config.yaml
hidden_act: "geglu"
router_cosine_scale: 20.0
head_dim: 128
lr_mult_o: 1.52
z_loss: 1e-05
Below are experts of layer 9 (counted from 0) of a mixture-of-experts language model. Rows are named router (the router's row for the expert) and show model dimensions 256-383. Each number is 500 + 25 x the weight over its row's rms, rounded and kept within 0 to 999. Numbers have three digits each.
Before each expert's rows: a language model's description of what the expert responds to. This comes from a sample of Wikipedia text that the model never trained on.

# expert 9
It responds to: Digits in durations, coordinates, dates and infobox fields, such as 35:26, 5 ft, 2.633, and opening parentheses in lists.
router:498495489511451533484520441530515501510516498517504507497512519510449505475493478481456545497485496481540532498471464528479550511500499545469533475493503493490472492514525549497475480497482568497470500536469499521488481473504493522511479502488534480473538482510483486509500513486508519478511491537513514522445482459522514553509486433481512545494510573490529516507515520566518488425514

# expert 3
It responds to: Sentence-initial or clause-starting pronouns, possessives and articles, such as It, its, he, his, the, and, often before was or is.
router:497500470505481545511516534523504498511485533480488531510496515499523501498500437497473507446473516471488495495533547560504502475492523474495478492464472507489517467537489463471537497523485491500500471488492499453519512501488527506510485517514511493501521532553510445498487533508490496543533521504543519500516492482494470489544494535490538503531513465492470524464525507500488531583519

# expert 18
It responds to: Scores, win–loss records and player names in sports tables, such as 65–72, 2–2, Smith, and cells after pipes.
router:498466452489530487470505468492479478457526458521510499489535501476494535503503475508484512495489532467491526472463532510472488495484490492469438547497517496494480478532565512470517454494491525526520490529493497465529500479491529546518483499472505482445490494485481462499524532509467517502444501507510514478486541467524510508531474472498508505515477522519513494506501520545523478486545

# expert 7
It responds to: Indefinite articles, number words and quantifiers opening a noun phrase, such as one of, a, several, some, plus small numbers in parentheses.
router:501518508519536517515535519531488518521520492521467488492492514512488518523488534515509495481464516496413494485484462491490496482505527470495522473526512499491513501534494471469505534497503515502452553497455501479486538462488492506482477532514465516490488502433505491515520536463478468504534529448456493488517518473537516468531537482511491501501498467505533524510523487486538490552539

# expert 14
It responds to: Periods ending sentences and hyphens opening list items at line starts, as in - Parent company, - Script, (1909).
router:481459538480520457508507485541490532504506533540501467548498508469495509483499511526506485448480494543532480458477484508466502455529476470526503480485507461489510456454538485479516494488545490518521529500522503509487500489476514513498483515466531505469532537493519542497563495506496491505492492451456486484464546511514506475495469477499506517493475508530515501482498504501486490399457

# expert 15
It responds to: First names of people in lists, tables and casts, such as John, William, Andrew, Connie, Pamela, often after a bar or comma.
router:517456504554496524466511505465516468506488514499506507507501508504604490479502476467519538489550481529497478502525537512500503504522501475522482506487513539512495472515493486494462459497466517521474554490512500513472525484470491458533558509518502505524534490505492513490520432494453505479517491481508503521533502546470486518473482476506467488524503434490498451500477476479485507390539

# expert 4
It responds to: Line breaks and headers in infoboxes, chemical and election tables, such as Total, Votes, Preceded, and table separator rows.
router:474533535519500484482482508482465551482507500534528518505482461501499489483485457493531481538467523505509545524496495462471489532493482510516465516540477516524505517533505536501470514474532468483498454534481501515479482524519501486491500520520481502507469514485469488510481483476514530514490475550504499479515458480537487528495499532492516501478486554485492487490483506522496470464511

# expert 22
It responds to: No. and no. in citations and district names, years like 190 and 199, ISBN, vs, c., and numeric table cells.
router:489459514501495436520523453503483526464508499492475498510492487458490503469477557507487485515508487477511521531499482545474505492507547483500489523504473474519508471493522543449499508486534559509509529480513500529491514490522474486523466513468565454431530533473481506492550497487492528513478531499460496488503515503497509472514489501507518485491487490500531507484547533482511497510524

# expert 10
It responds to: Pipes and numbers opening table rows, especially track-list numbers like 5., 14., and position codes like DF or FW.
router:457511516519515449530475505502521504484492526499510482440517510463513523455526528477498511488551498525461518543500450469451486522520522502493481512500477508498547514502543508475521501453498525452524469529501499477498491491478478489512476538441485546491486474465547507478549531469499510447508516501507537513473504497504454490494486475491482519510485525502515532511522504489518524449483

# expert 11
It responds to: Past participles after was or were, such as held, elected, located, succeeded, plus commas and spaces before years in dates.
router:472481501534501481482499515486454462531514494535504507463510512505509475486458496510491484540488484496529480488490496489534506515483496528496500521502501522472508518483553564506479523518489465495489473512507500457472487520483479472455490478548539490538467446495507455517516498476478545491436516504498514482529501443540470479508506495507489512505511478451442475494515498483521498478479

# expert 19
It responds to: Nouns ending a phrase, mostly plurals and time words, such as countries, players, century, times, and year digits after 200.
router:440456465468490493500462549461500484470500467459482437483522476532476507471522531503484486499529496507527478535493479491558480513506494550487481493472496527500495491511449490508517532489479516494519492499513500487502478496523531553502524486498488502487533509464522506473497523578455506498472475520514509483482496462536508514507494507538498499485500531535558507523476491462492512538497

# expert 20
It responds to: Prepositions after a noun or verb and before a noun phrase, mainly of, to, on, into, between, as in resumption of.
router:532465498496426469498510507484525505495494483491478487457501500526511482496524515491495483506535477485516518470521477514543496562480525491497513520477501491517508468488491487521507443497491467536495464508487501507494508497485428527515481467535516506470495480519505448470534498468513513501476521484472516487481499538498512492525510494513465516486549478482504462468504492530521533528478

# expert 1
It responds to: Main verbs and auxiliaries after a subject or to in biographies and plot summaries, such as had, would, began, took, retained.
router:506515505463512496503493475518520512497562480514479509537520535518501494544493503444531474489474527485492468510467527498487514528492491542501516506495494479534509474476502482532497498493542514454542531503488501485563512502487535526474521497540492499523529490536508545511463458535545496428501517487502479538507496503496546512521514520476509493547481461475527514542482492540506516521514

# expert 13
It responds to: Copulas, auxiliaries and connectives mid-sentence, especially as in as of and as opposed to in census or statistics text, plus is, were, also.
router:501520482458558529508495445504494491506474508503503503517512459522531498494495513487518498478470509510449504467545465494515515499496496482486499488492483539450477541476494466495529478543503495517544553469530500532482498527450494511503493530497470512490498495517509571516478550501515523511496483481493504408510510481479526475516528519470526528478524493524466474486538491485507536537492

# expert 5
It responds to: Mid-word pieces of non-English names and places, often Arabic, Slavic, South Asian or Nordic, such as aff in Ghaffar, ž, ø.
router:521491485523517529482501439489514461481505513466492498527493488495510500512465512502486530474522530478524497520472542545447499520510489489466465492457522496514497483504498493504497545503495543450463445464541500518502533491502499532512532536460537485496517452524499480498444468514522503493516519508520470492532521504496522532509537440501486470527506517473541508512496519520513462371504

# expert 8
It responds to: Colons after infobox field names such as Party:, Kingdom:, Company type:, plus table pipes and a or an after is.
router:547529509539483509540505508498485529494468501510517544507463487491496477484526500528504516477513472501481484493544490486475514475523480470479535491504487454494526506492477493492535458472509493477500527538494501544510501520517477504499534468485500509503454529512489486488516511465497481499528497463498481493491524488467482491492523474518531486474484515510536475469492481499559526487494

# expert 0
It responds to: Nouns and adjectives right after a, the or his that name a field or type, such as football, music, military, television.
router:504486482506487505476519537499521503506495487470511492515507508510459495521545505520487502553470491492475495521463524491513496457505463531480510514537496484488464557537476510531487553525482420491493527511500499467504485476559559484468479482472500507556487512489469506512467488524498478555502492522509480568491481497496514523451489527471467461457470482499485510513491522452481501599499

# expert 16
It responds to: Closing quotes and parentheses, plus middle words of names and phrases after the, such as Advancement, Church, system.
router:517517498484501482513460529534480508500522503477510508491522512449461505529495525522476491517522469527464481538480507478515496490504491481526522462535484477495526500512484525485537498537486478533472501492516502538513484506504509486519484464514475478484468531491473512507509538523514470490489485520496499484449457555481464522457530514466479471467479544534439534490478496479456437538497